Experts of a small language model: a shared expert of 128 neurons, 4841 steps.
Below are experts of layer 9 (counted from 0) of a mixture-of-experts language model. Rows are named router (the router's row for the expert) and show model dimensions 0-127. Each number is 500 + 25 x the weight over its row's rms, rounded and kept within 0 to 999. Numbers have three digits each.
After each expert's rows: a language model's description of what the expert responds to. This comes from a sample of Wikipedia text that the model never trained on.

# expert 51
router:518534538589522503493487523540484492530479457512470480506525495517530482466490475497507548510496485488515493518512520465493495513508528498441536535494497486473503482448507506468488509484470512497531449513525526501517475486478479479472524475508481535489534524493518475473529504488550542518525508482478482472489457472522476498487505546491558500485519547514524487501503505473501480468500
Description: Adverb ly and The. Adverb ending ly after stems like Cultur-ally, Eventu-ally, and sentence words like The, However, All, War.

# expert 20
router:496480504523509474450493506482487515513468539559508487501507494539523481514531492512517506530526458481504511514503517495464491511520519495488493511510489486459513499522493499477483483511514530474535459561552500558464505452501498508447462508476471515481555458514492496530497471488464501496493476500517501550476474509466509498485518483472540516491519534504477495484525492435468452521507
Description: Name-initial syllables. Capitalized two-letter starts of proper names and foreign words, such as No in Novi Sad, Mo, Ho, Lo, Jo, often after the or pipes.

# expert 7
router:463498552518484516476488504476509518504494504494511511428495485530530487485501487527491504501491496499454510520506527492490499503523507495515525488487492488521503562493551474480516506496470496478521489546554483516466472476468480514503519479473518450472521523542513507534549528491526528497452522498497485470502513484478491454464520488533533546486468492490491539533497464456470499462542
Description: Line breaks, table ends. Line breaks ending captions, table rows and list items, plus closing symbols such as %, ″, ), $ and table pipes.

# expert 26
router:482476525534511468511509478527507466507512482491526470508519460525505471487507477527459524520500462528478503504504515469475492536505497507489528491519512486482554482469522466471489501464510500488506483494481522506530452478470504501468504426461476500497511487501561493509528492514492505495482523468534488495503460471529479491459484554475526518528516549513518556486509495506483487424485
Description: Sports and infobox words. Word endings and nouns in sports biographies and infoboxes, such as Weight, draft, footballer, midfielder, Cup, season, plus line breaks.

# expert 50
router:463527537505505492522501514528452537522492503495516505490513463518515481476512426519501513505503483485484485546477547460517512501500533542477483517531491463486462493472528496481524522480489536452499540509512494497468557454519478504503550488496502497478478501529548487510503498491470529513502523496503498463442503512493478498524550500492497507506507534506475515488508482491436457500543
Description: Initials and abbreviations. Single capital letters and initials in abbreviations and numbers, such as S in U.S., L., St, and decimal points in percentages.

# expert 56
router:473513479516498497502529455513456497469457496484526466475467471533514472495483513489488476540516463480490516496496565444487490504518537543508558507497491473480503520491532530473489533507457483474538510493525539514529486483525477457491527471468512486496515487511496465518512531506506499502504517516534525541479512462478484436473486489496525501511510529516507528522494500502446488475545
Description: Table and section starts. Line breaks before section headings and the first token of table cells or headers, such as B in Band and Blocks, Re in Ref, Career.

# expert 41
router:474544530517549509492468514531517515555478489522543484488536493514507496497489482499504495458504519507506488512529492463473521481508511513470487506520464463504499499511518521478488478515480485486519527493525532531510482499476533467512533459483516474453559505558505442527532481445480513522487459487508513474462525505492479458484534506470513496521533534453498512497537526513472496492530
Description: Personal name pieces. First names and endings of names in cast lists, tables and citations, such as John, David, Allen, Russell, Tyler.

# expert 1
router:506491538534489520502491456498454524504495484489516495451533507512537457497539483500463518531538459468510522502480492481516487514502502491464541496494516489477518480506524481503510500534487521483509513530466488496493529431523484474513476467489532484482539496505537475512509466499533526485508499464480504494526490542489497514473509507453525541508514516495471473540559484475438477495559
Description: Word-initial N/vowel pieces. Opening pieces of words, especially capitals or vowels like N, A, O, U, E, and ne-, as in ne(xt), ne(cessary), fe(ver).

# expert 43
router:479483517493501493516511479502486542517488498524492484478500472496552483518489485507488542526534458476477498533510475493472468531538547509466512532514524466504506470513503467534471546507484543496498469511518468521516506486531456509410482508509489497505502488501496458514523494516492540483497495488509505485501523462497483449487458536487581499520522539475472514510529488516500509485531
Description: Word endings, function words. Word endings such as -ing and -ment, and common words like where, because, though, way, role, as in on his way, carv(ing)s.

# expert 58
router:492525513548529462480486544499492492517507486514504458498496475524482451487496487531502490498496465503460482551483519491492516536525511522482488533564456492489532507502511469490516521539449494482517533480548513538473512505500503467499481470489473484497523454508488496523515446476530497502525452506496482506509508509504493490475500533477524531497547513498504515489565546473504437507503
Description: Prepositions and table pipes. Pipes after rank numbers in league and result tables, plus prepositions and connectors like of, from, named, against, between.

# expert 21
router:491505499538536505495502494516488484571504462518565469456513494541492489496567508493518492490481506514515492530488482474527507520512513538484477481535477502495540470468525464440480526520473498492490496510507503530494517502473508470475459489452487490484511489514504484566507475510503524551507514449500487505475495496457518517464519498487520503488528520489485529527536456475518501459514
Description: Articles, possessives, table pipes. Table-cell pipes plus articles, possessives and was before a noun or number, such as a, their, his, its, semicolons.

# expert 13
router:512525517531517507499525480492494518496454510499481465467503467524549489533563524490497525504521539493495473505512501479465515483514518522448525510534463479492544501484494469476523490544451495483487500522506538516486492461516490524465516432510479475480508463516532472536529488444511532480503488499502549508519536476534472479470524506498529490490492523514474502500538516520466464485501
Description: Bo-/bo- syllables, table cells. Word-initial bo/Bo pieces as in bo(dy), Bo(ard), Bo(xing), plus name syllables like Ta, Cha, and cells in sports statistics tables.

# expert 47
router:476511534505478475507484520529482519535470508529508510489529498550512505480487509476456534504482474459455469507470501499492482508545506529499515478509454540474501513484519483459510503532528492486483504522487530482464495481492493513481493492464476511522535471542539452511506446487493524492481477557533500495516492493508488454478479523499480517502504536467430536527503542503471469503542
Description: Units and single letters. Measurement units, single capital letters and numbers in data fields and tables, such as km, ^{2}, mm, M, 0.

# expert 2
router:511501539545510530537488511537472478492509499489510493429516441485520518496475466492521532555464461501494468514538528474503504497491488501507515502501464493461515493471512495484465510526509506490550548507484545501497539493490504501496492513468461486482524495526513463522557518505497494526497476498485518487486464469502486468490481535477518529480489509503487511518515548469433493462540
Description: Year digit pieces. Second half of year numbers after 19, 18 or 20, such as 1925, 2013, 1988–89, plus opening parentheses, quotes and hyphens.

# expert 10
router:465510524548520499490477526549502525529474512510521474489544528529519455506482461453516496487467488494468475501509505496472521553547465471488472481539474452486497496514519531483486487489502483434507461510538519515496523475516477493510525467452509491491531510547515462476547469495487494513506502445536516493520502496478474507502511500508505515505511506496523489521501527539510441497512
Description: Foreign name pieces. Middle and end pieces of non-English proper names, often with diacritics, such as Bael-ber-ge, Rheinland-Pfal-z, Gj-er-de, bl-ó-ði.

# expert 49
router:468536507520497491479506482506478519494500492529521493480491518537501489470537490498560495540523482467487517522488516527460488482502496512520479495504470458519524503498486477475498506548479507414522491516530492502529496473521518494438533457488528485461483490530483509523499487447514503477479522469501504479532515471521489477512477536505521483486505515506464534502557504514454437470522
Description: Inner o-syllables. Mid-word syllables ending in o, such as o, ro, po, co, mo, as in sax(o)phone, elect(ro)chemical, b(ro)adcasting, F(o)x.

# expert 30
router:488491501521505512496501520522479486473500525489510440461521516519516440458546508453502489502466496505456485512497533457513503506523476521462503490508525478511504530489519501472481510542521501496522515552549516466467559453511466461484482461497512466475490484501497490524506511512502529481531492464538522484500508529539470511492481525487529541522495506524516522512542511513480458465538
Description: Lowercase word onsets. Opening consonant pieces of lowercase words after a space, often adjectives or nouns in reviews, such as sh-allow, st-ilted, h-ard.

# expert 44
router:459501518497497518455456461508499549506517526511539459471526499531507509467520491505487530534492490452493508493470523484501471465513483523477507552513502447513537485438523517461496534515499478500525500470529527504483533430551494509471502466505513455515478488492473489504527524508472517543509503486524501486519515509466500478471473507535516508513516533496516486529522498511499508489555
Description: Letter s pieces. The letter s and plural or suffix endings, as in asset, possibly, voters, plus endings such as ities, ations and ies.

# expert 27
router:476503562504485482537469522541493473511477524533525457503520480537540474510521536508521519524514488503497496520493526485500492490501502500485522481492470482515495511505540483451510520530472493441502472532507471515441498471545512512464478510458519452511501476520519498539536499544506501530465475537541523467454495530532471510514487517498515483511504503458504506501540494449492487495521
Description: Mid-word pieces after h/m. Interior word pieces after an initial letter such as h or m, like h-um-our, h-um-erus, b-ir-th, se-ni-or.

# expert 28
router:449497508582524505524478502549502491545522505492537499496520514533537469478499471487484507508480491485467511564520526492460514502521500513470493483486465465480497503501540506495513502505474480446526466493494491530476495489489501479489495451525528530502499495505503509533509460535512538504466485464526532482490498538480441444487492541514519470469518532469500501492489524519482523500510
Description: Proper-name endings. Final pieces of place, club and institution names, such as Jabal-p-ur, Diamond-s, Tow-ers, and nouns like University, Street, Museum.

# expert 37
router:443495572495509520500506475495504524487489503527495507497492502567525480474507521479477516525517505505450508514512538509508465505525480551530532505517478502494492463479534458506497480544435499469525557505542508513478494464509486518500464472511488515480544485484531482501525534526490535528504530481515494472511499543479474486495489519427501508497496511479492483498488501515481461486528
Description: Prefixes and name starts. Word-opening prefixes like pre, re, co, in, sub and name starts like E, Da, Co, as in (pre)dictable, Paulinho (Da) Costa.

# expert 61
router:462506482540526538497514479496480492510534493535527485474491515523498480477537483473511559533473497516504488524477473479484502521521505534447489537510488470515523509468516453450487534552451520512505464504522500520504535472499492459478491493451507509469492472516492518524541505486516568518485483475498516511538491485505515459499526491465492498530506537453476520489503468476505498472527
Description: Articles and determiners. Articles and determiners before a noun phrase, mainly the and a, also their, its, his, more, most, several, usually after of or in.

# expert 60
router:496489563496516527516514480504473513504480504497485468501524486540520503491476492515471543465532518500504464532520475507519492534468487500496514498512491475489492505480507487485512504509489487449471511530541534486528520497515509459491479489449551475504552483479527472486555489463508487493530510474523526474515503490468445460475453500516502544511542573462488493500497518485483508453499
Description: Inner syllables like in. Mid-word syllables, especially in, der, ad, inside words such as Coord-in-ates, b-in-s, San-der-s.

# expert 14
router:489492525513502482491530490471478544506512513505518458519549487541497507491568450486499498478496503505488534510525537486496486498476510490524481501544461497507523518510508477502522514510506533487538496550484542481494548471471525491480480478502487440495545433549519487521534497491504514512477478464503514517487526500486460483458498525466516530515542499513469459536487478474472486489513
Description: Mid-word syllables. Vowel-ending syllables starting or inside words, such as de, di, ni and the i in Uniform and unique, plus 19 and 20 in dates.

# expert 16
router:507497533509475514496486538530504532490505509525490487490532476518484466520473512500456514493513483469487517542489505455474489526516548504456489527563490502522499469489544492441483519502462529488507526486523484501478502492498472498471528439501483483466490508503554488528555466489483506516462505437489538506511475521518445507493478539517532527524512501452507511525488521504500507483496
Description: Compass words, th pieces. Direction words South, West, North and the th piece in Ne-th-erlands or O-th-er, plus assorted suffixes like -ish, -ive.

# expert 63
router:470548508520518479493508537498502522558454495529519480497506485536488485504518508480547500500509494518464463501491486484467535508520517505502538515508477486461503500502488498467544501488496506455554464503510545522457517494526495511495529467483467499494540479517514476539516509472485503477519520495520529503469513455478483444483456511482541518515523508460508554496507461522456528462514
Description: Common nouns and modals. Role and institution nouns and modals or their endings, like leader, director, Minister, church, can, may, election.

# expert 3
router:511501487534487490475534513489497492547487510504545482456518510503510499473495456498506471524537487459487454495498513470500507504504536557478507545529490498449514495488572498461475487483502490484496495536534506503469537478505469492491489436503509507505500491515508495524532485539472500500456477541525548472471510486505540468495536520464517519508518521503481527517507511490438470476514
Description: Capital-letter word starts. Single capital letters opening a word or name, often after quotes or pipes, as in W-ho's, X-iaoping, I'll.

# expert 46
router:509492532474525524499506483498503505516493495495530499505521474502534483517510462496504492521489478473466522526434514463471473480572491496505512515497485514482552526519513509447522510515504518477494484524512532477469520500499492509464495493490503509479466457550559491527508470468488505556521529479504514483486484501483480487448469530485523528491484511511431536528487508490513441479534
Description: Word-start letters after space. Spaces and single opening letters beginning the next word in prose, especially f in further, fluctuated, far, fix; also comp, b, p.

# expert 55
router:514471541556500510479488470544514506514498492558560485511548499520556481469510446504501482498525516498541511488511544457487489504499519533498489482464468461486536499516524493508470530503493516511479494520533492530477505474473516472482478474465509466467517496507508486501508470474517515515475487499505484498493477498481497497494478522518507531491582526478523503522480493544472468549530
Description: Mid-word consonants, New/per. Inner consonant pieces like w, n, t, st, as in Tai(w)an, Ki(w)anuka, inve(st)igation, plus word-initial New and per/Per.

# expert 52
router:491526506503554500490469453490473497521487508484523477483493501491536479519526489501475510533502541529456490532528525486477502486537521497496472521511513513479524535503536460452515507503509519468559506536509536487483500478475489477476493475485498511456495468556534495510518490509476491539467495485505541479478498506462503512437447503506520520538485523490490506455479483496534431491509
Description: Space before next word. Bare space tokens between words in prose and headings, such as All men, Lance Corporal, also 19 starting years and mid-word pieces.

# expert 32
router:458504542521498473493486483521492530515470506459482494476517525457512483504524480512503510515519519478470534545532517487506461514551484532489507512537470488498521483485495492498506545485438513487506465492525504485516520427492518527515505503483508487485518476512493469543531485463472542528504521466541521486471507496467465465472518517491545465480552504488551508511508547508488479505507
Description: Place and person names. Pieces of place names and personal names, such as s in Crossley and Massachusetts, and North, New, Charles, Robert.

# expert 36
router:497486483490494531489496502507495493525492520499531498532484481531515460449502463499482460514474465509485483522465531505471532527524492507517525521547482482474523504487536462506507546475502479483525495508520505499484533475486498517499500499448475440473504459537506473510519506479466526506541526447473509484489516481498475498482505539533546459527513521445511502475558510498502508464557
Description: Infobox field punctuation. Colons after infobox labels like Coordinates: and Genus:, degree and minute marks in coordinates, and line breaks in infoboxes.

# expert 54
router:485506488532546477491482479510480518500436477528513479454522518512540453495476503509518552515493469520485510496493490473454491496487522496517543551511503462468519483524495474451479497556528505476500487525526502535489485437529540521476471501509519469485497470515522499518522508540480545499502515493486500467499492467511504543482505566506529507525533522520511507508522503482500462495487
Description: Mid-word pieces, Cyrillic. Inner pieces of common words such as B-al-tic, c-y-cle, his-torical, plus time words like early and late, and Cyrillic or CJK bytes.

# expert 57
router:463496516543515538492486519506481482504489497513495495487522479512516494463512472489458536551507496493481477504541530501515485521525482503501545491515481513481537518449561496496462494524505516482526533495513496482497549462527502450517493507466474509512531509482505487559502513496475498569507517495494511439497505484447466497471492508494554493508484501482453508511490506524443485460478
Description: Prefixes and opening marks. Word prefixes re, ex, dis, p and openers like parentheses, quotes, hyphens and LaTeX symbols, as in re-placing, ex-amine.

# expert 18
router:472518523539495453492500487488485488517480548514490493507509483509512506489489491496512510513496479504492487486472501425479508512506497518447494504484523475490525545489542511480485502519488567499499459506572511506467480479487536504498509462495525476505494456524570512491538442490548511504491496502532475481465489454477491475457475502471535497478507492474497528525530535492486492465507
Description: Verb stems and endings. Common verb stems and inflections in running prose, such as appear-s, st-ar-s, creat-ed, plus used, known, served.

# expert 53
router:467477542480562488486501506509527478473479477522520478490539485518559517479492505482484477498504493495497492521516527508491536497528506509500519528483501460466519513469500504450514482538483502475513469538493474536486478440483508476466518501500532459462535512469529491517536482503486524505475487539529460470500492456463501484501482526535498519476534542463475531498543530507480501463524
Description: Inner syllables ur/un. Word-middle pieces, especially ur and un, such as journalist, journey, launch, duration, staunch, corporation.

# expert 15
router:491488506525502482496501470505527508538520495480485454462522487514530461509511486456484501490484491499491480467509505510485488502554500549529532545524520493461543480471577499480506496512482511478562490553483530475461495449519510479499504503488506540520497502524524494503488471490478482501500509480525481483479521514509450477490501502505540527478554519483514490546510486450465450493500
Description: Lowercase word-start pieces. First piece of a split word, often ma, gu, be, comp, as in Gu-ide, mar-gins, Gu-ard, pa-thogens.

# expert 29
router:491483560520495492519472482506483490483461506516507476497539501526519490503504521488459467515519504471490476474478569457514560511528528518520471519481492522491511465471522508452509532538460497491506449532535470491467484497503498475488535514491526471486524497531506473542506474491502505493462482427514500504523534491502471468480484523529522512503515497499487547515534495498465489454486
Description: Mid-word fragments. Inner word pieces that need a following suffix, such as br in library, ur in surface or further, qu in quarter.

# expert 6
router:456514493493531545523536501492456488507479491531553494479516497537529461530491473488485524477486483475459504541482567482531503539490488520503528532497502533495505502452504515459492523476470511484507482515486495518482508477510528482481524534488483521504482433527545481504512469481491487531502507514540493535503482446508520491465460538495526484519542509477526480508528492522458499492522
Description: Consonant word-starts. Early consonant pieces of longer words, especially after prefixes, as in in-c-orporated, su-pp-ly, res-p-iratory, plus the word at.

# expert 34
router:480515566532483495533485476487492539517483497486555474454514466565524472507520486473488522512473492500516492525508503498472490482535537561519496531508506524514517532522502461452487498558465497507508497528516532505514531472510488507466474500433464531471523523512532485506527504515520482493507485476486492517514499491450501502509491530490504499551496545494470485501504492481465464499481
Description: Word-initial syllables. Opening syllables of words, like se-ction, con-tributions, S-a-fety, S-a-udi, plus digits opening scores and some heading markers.

# expert 23
router:497528498513530474463458480472499496520493507500520486501546488526533522471512497492503504472478499473515485527473484487492483512508530528474489491529475489494530532492530504497490539525489478460582484490497490560493495503504523508496489421478524463493487502496501469526505543475482511545461513507548505478511494481469491478479475495480524506494522534469488512488549489537459481441542
Description: Plural endings and auxiliaries. Plural noun endings, commas after clauses, and forms of be, such as revolts, tracks, people, was, were, been.

# expert 33
router:486472517515478515529531490544487474546497455531519528490548475488510480497469493473473507495503514524451504494535501469496513557494495510464486528520515492496535478473517483485481525505488510453545467543508470536502506500541498485492519488492492470483521480556535508506551464479463484540488492486492506474514509518512469416487480517517504516476527539480476504516501514476501534495530
Description: Adjective suffixes. Adjective and nationality endings like ic, al, ian, ical, tic, as in ethn-ic, diploma-tic, American, national.

# expert 25
router:458515474541500514504504484487455504550475536502524486497514487487500479543510437505489532498502489469464474559525559447486504542529532502469513501516491507490510507467538537429512484509486519462500468537514488512468528477498481487473473462500486488526485481509486474505488526524490500531468498493526500487492521461529511498478502515481509557490513529489492523506500516468451518501523
Description: Capital initial consonants. Capital consonant letters starting names or words, such as T, S, C, K, often after a hyphen, pipe or open parenthesis, as in Trash(T)alk, (T)imișoara.

# expert 22
router:475508531523473464510504502509498513495468507477543482484497452533473516484503474485507502506505461501463505505519479467462481495555488537485483518512485516458515471511537455490447516464501507463520520543552481512463497510500476501465490474517482508508569477501551512522516506499522524496479550508504531500504499519501496511482492539481516505517488501493526546537550499510477525439534
Description: Capital-letter code pieces. Single capital letters inside abbreviations and country codes in sports listings, like P-O-R, T-O-G, NRH-P, NYSDO-L, plus common nouns like state, album.

# expert 17
router:449482510531523528476499455505495497547493495494497481512529499539504485494474465481491533506517493520516475504468476428471475527517485525532495520556472502489553517486533494511494518517483537478481548499557526523485523504480531485489522514490489481483515483539468485496496518489530508530485482510531491490521484484474469470457459525489555476530488490469506505519542489454497466494532
Description: Prepositions after verbs. Prepositions and linking words after verbs or nouns in running prose, such as as, for, on, during, into, between, including.

# expert 40
router:486485519510533539491484517546458487544436479525532487470487495502465489474533486449496508486529475520512494547453492483479472521501535519487513489500489493512522455519517497490517500524464507502534460486542559529477488498534499463467526470494496490465557478516497497516543507470523520494499473483516497513478495534509507486451522509489496532494518504477488525499543508521512483482558
Description: Conjunctions and articles. Function words in running prose, mostly and, the, but, who, which, he, she, often joining roles like writer and performer.

# expert 24
router:450473498480513506489517526516436540517495485536480435466520496490498514490540499475497494515495456491490502520518546483496475495525476492507509518480525473486498512490512481496516542517479518495536485542501515496490508466491532487492501484495487483426548479500505498558527505513540493552536515490539464473490508481480470515446500490515538547543523503468522489513514497472472532492498
Description: Word-initial prefixes. Opening prefixes of verbs in narrative prose, such as dis-covered, ca-ptured, re-named, plus table pipes and en-dashes in scores.

# expert 59
router:477513532520500463480536513480469536542512483486545481491500480516496489523515484499487547534497492522439486506496498480524510463487514489477516494524508481473523498507528513480495538511494491521495443516530521524512519474495490459503515512511503496516553487538536507547483491531472525514510501485491496500525509458460496461418457527479518499521562525494482532504500508491436519489517
Description: Word stems and months. Word stems after an article or prefix that await endings, such as commercial, beginning, Representatives, organization, plus months after On.

# expert 19
router:477497519510502482511495494517482482561445494521546508515503500526526430515485515479569526510484513460488521513499544503527487497511513473489493504477455493471553550487492486462494502499488513485529499518504519499486500474487471473520530481476510470479531474509491467513514460527536515494476490481522479445477497532450513473489490539489498487505528534458534483511521542473487469511525
Description: Personal name pieces. First names and name syllables, such as Mar, John, David, Ben, and the second pieces of surnames or places, as in M(er)cer, Ar(k)ansas.

# expert 45
router:479503518527529536512514491524503545534477491493480488488561488533510470465524485447497503450550464479489487483526520499516487535512543504471521476511508457488510526522513477479527499512489468486497482523552515530521480472549469499469484503506506481476546464495550470520515480456452523501497457496535482517492468516497490468525513539474493493507494494498497531540513485475482469488516
Description: Subject pronouns and auxiliaries. Sentence-subject pronouns and auxiliaries like He, she, it, who, had, has, plus name pieces such as He-lsinki.

# expert 5
router:465514550481537527489488481479505483502456494498507492445487501497563504481519485497497555487505520434446479541489511486510504522500511500496530517508472504500538530479518475509508522515427484466536502501512494522484517491508481471508474510506508500518490530566522460502514493476469546467474493477493470479493506484476499484492533533465547497493517520484453514496531536499478505519529
Description: Clause and sentence boundaries. Sentence-ending periods, line breaks and commas, plus clause-opening conjunctions like which, where, but, when, while, because.

# expert 0
router:458488496528518514511463502501499505545472459492521492496509483548516512459495459523484534501484504489501521525500532490487490475530513522536483525500477503469483465433532453470456493550496504446511488514475527502484471515521535550480512497516508508482555469556527433487547481483505516500528512507512505474513500483480508495508506507492528499497529496461488507505498542490459491520528
Description: Years and name syllables. Four-digit years like 2014 and 2018 in lists, plus open syllables inside foreign names such as Is-ma-il, Hav-ana, Dra-cu-la.

# expert 11
router:497516501491538526516518487482469472555466469530504497502503456492517463505483477457505531536519518515493509501461537466468486530504539506524518540555516511465498484472547476515527561531528482477517491499553480527504493483490495523479464484474493480502533496510503498505502463481487519536491544454452479515481517483495454470478478533481494548518534478489492522512511506472492487491502
Description: Infobox and list markup. List dashes, heading equals signs, colons and field labels opening lines in infoboxes and lists, such as Personal, Career, Born, See.

# expert 35
router:483490542513517482511463490523502528501476516524496483487547506555507492500466477538477556476508514510480494506479535500500463538494504515509453501484533515513479511498533457469499497488470486496525489491530556485497535492522503448438523472475481487490521463516542536492540476492512490488472514481555507494506499471487459439486494484495510497452501537510510528473492509538483488480532
Description: Consonant-cluster word pieces. Inner syllables and prefixes inside words before suffixes, such as com in upcoming or welcome, b in husband, im in simulating.

# expert 12
router:448480545543511495485503481545520496537483524544534515456482532548521471494525511488534486469516500460494477517548520493490455515507504501480478501489458498486483461481530445527489508508492508431497509547510530517512488446495483512491512519502526496492543505547540490486510464497504500519466501479541495454458470503472507490492497520499530519514498490500516506467511507486472486468511
Description: Surname-internal pieces. Word pieces inside personal surnames and foreign names, often after W or G, such as W-el-ch, Ovech-kin, G-il-a, and accented letters.

# expert 4
router:497453530492507490512504495480504490503497499519494459528525476502522457482505488489551581484471514502464551503477505507479527523531531524513487514526502534482510499451502491476532531520501490478510470579549540510496480489503500487515455487478465497469525472508483469501548483519491541504514492465530497492511513465463509498469513518479536531499508499480523533536520485505466462489504
Description: Table cells and numbers. Pipe separators and semicolons closing numeric cells in stats and election tables, plus fragments like n-et, ft 9 in, See also.

# expert 42
router:500511509515521526491497495530471469513493512500554471456528512503506524483523520483519509460460477483507487495467489460490483490550511468521489471516478491510549503479500457471497532529503488491551529514463505497511500499552512523487501502502470464497526474558487486526531520484512495504499523474503523504482482469506465476471519510467571551531548526478477498518499494533466458472536
Description: Numbers and list commas. Leading digits of numbers and years, such as 19 in 1996 and 18 in 1878, plus commas separating list items.

# expert 48
router:475521488506537526493545509540471485527480516520530481467516473510501495439511475499512538521521481480503511506503503479485494518525501530457513518519507529465500513452491494507535539515459482484519469540541492538517552481492483478479471460497513485499551424495502508520527509474538483497496484483502445505490464510492490462461519534506504528491542483525464518486545481493504487499503
Description: Table and sentence starts. Pipe characters opening table rows and cells, list hyphens, and sentence-opening words such as The, This, However.

# expert 9
router:504510488501508492500475493491516469510486492521490485498550473508494484517508479475508505537490513527508517517492500501487480503480533537485540531585481501460492521525533526490502528501505469448540481507485560529501480457511519506461462496464520535504511497561526434498528493482518536505480498490478509438517521525477488456469512521524497517492505510468507505513538520518467471466520
Description: Taxonomy and table endings. Word-final pieces and symbols in taxonomy lists, tables and headings, such as Nudibranch-ia, ==, Species, closing parentheses and table numbers.

# expert 62
router:473492486502498509467464509508484521517501515489504496455524524518488468508515466465514523527534488503477480541512528486531505495514545489531489484516497447455564488524534485497476520495469509486526492538523505515502535435494509501480496481464502540524536460521517441545494487536510513513470499496528492513526509486502489478485499530474519459531534470457464500453499489516454470509506
Description: South Asian name starts. Capitalized syllables starting names, often Indian or other foreign names, such as Me in Mehra and Pa in Padak, plus pro, dis.

# expert 38
router:504484474490523482539457503544476492563449528496527508467515489512516447471505483516496543500504528473484499486504543513525462519513501514496520463504480548494536473520509497458503477519489497482526490461550496484477509465488519523483483459507498500496540487523546464488522488493486537496470490499520533524533511476489475463490489505505519501517560516463518558500502516467508487470538
Description: Consonant pieces in words. Consonant pieces inside words and names, such as g in Length and Rigby, ch in Purchase, and k, j, d.

# expert 31
router:477485500471517505508476505512489524545475444546525476455516500541522473525467489510527505506520518473494503484519553501514526473515477552480538493502494494462505478517492493504492521510481516495545475522516473551521521454505495516440493467499496487451500505515523514487532503438535514470523515495482542473505474533474477510496472525494519526495530554456509472479495504496468490471497
Description: Mid-word syllables. Middle syllables of longer words and names, especially le, ri, el and accented letters, as in Napo(le)on, Ca(le)b, agra(ri)an, Me(te)orological.

# expert 39
router:447475531543534474457497465512439489545456442513505512509536502515507471532509468506517503498477445503498514512475532460491506499527493456516500513539446517489529518511540491504492522513483493486485526528557511546484525483475484508482463518508483513488509519515522505502510483531471497543493499502519457482503469491494486499477469540473535471515519516492509501478518550516488470506512
Description: Prepositions and past endings. Prepositions such as in, of, for, at, on, during, plus past-tense ed endings, including For in Fort or Ford.

# expert 8
router:492521510560506506485501528497464479515493501525461440471547496510505504497482475479530502544506462495451495504500534482436472482524506466510486539534457469476525492509515512484523553517477536521521521541530500485478498489511515521442492492485509466485512476520545476495510516480481541496487475470497504472499531510476506489508510477498514534503488506463496531538535485483437512490513
Description: Table cell fragments. Short tokens inside parentheses or table cells, such as single digits in (3), USA country codes, and Mi- or Bi- word starts.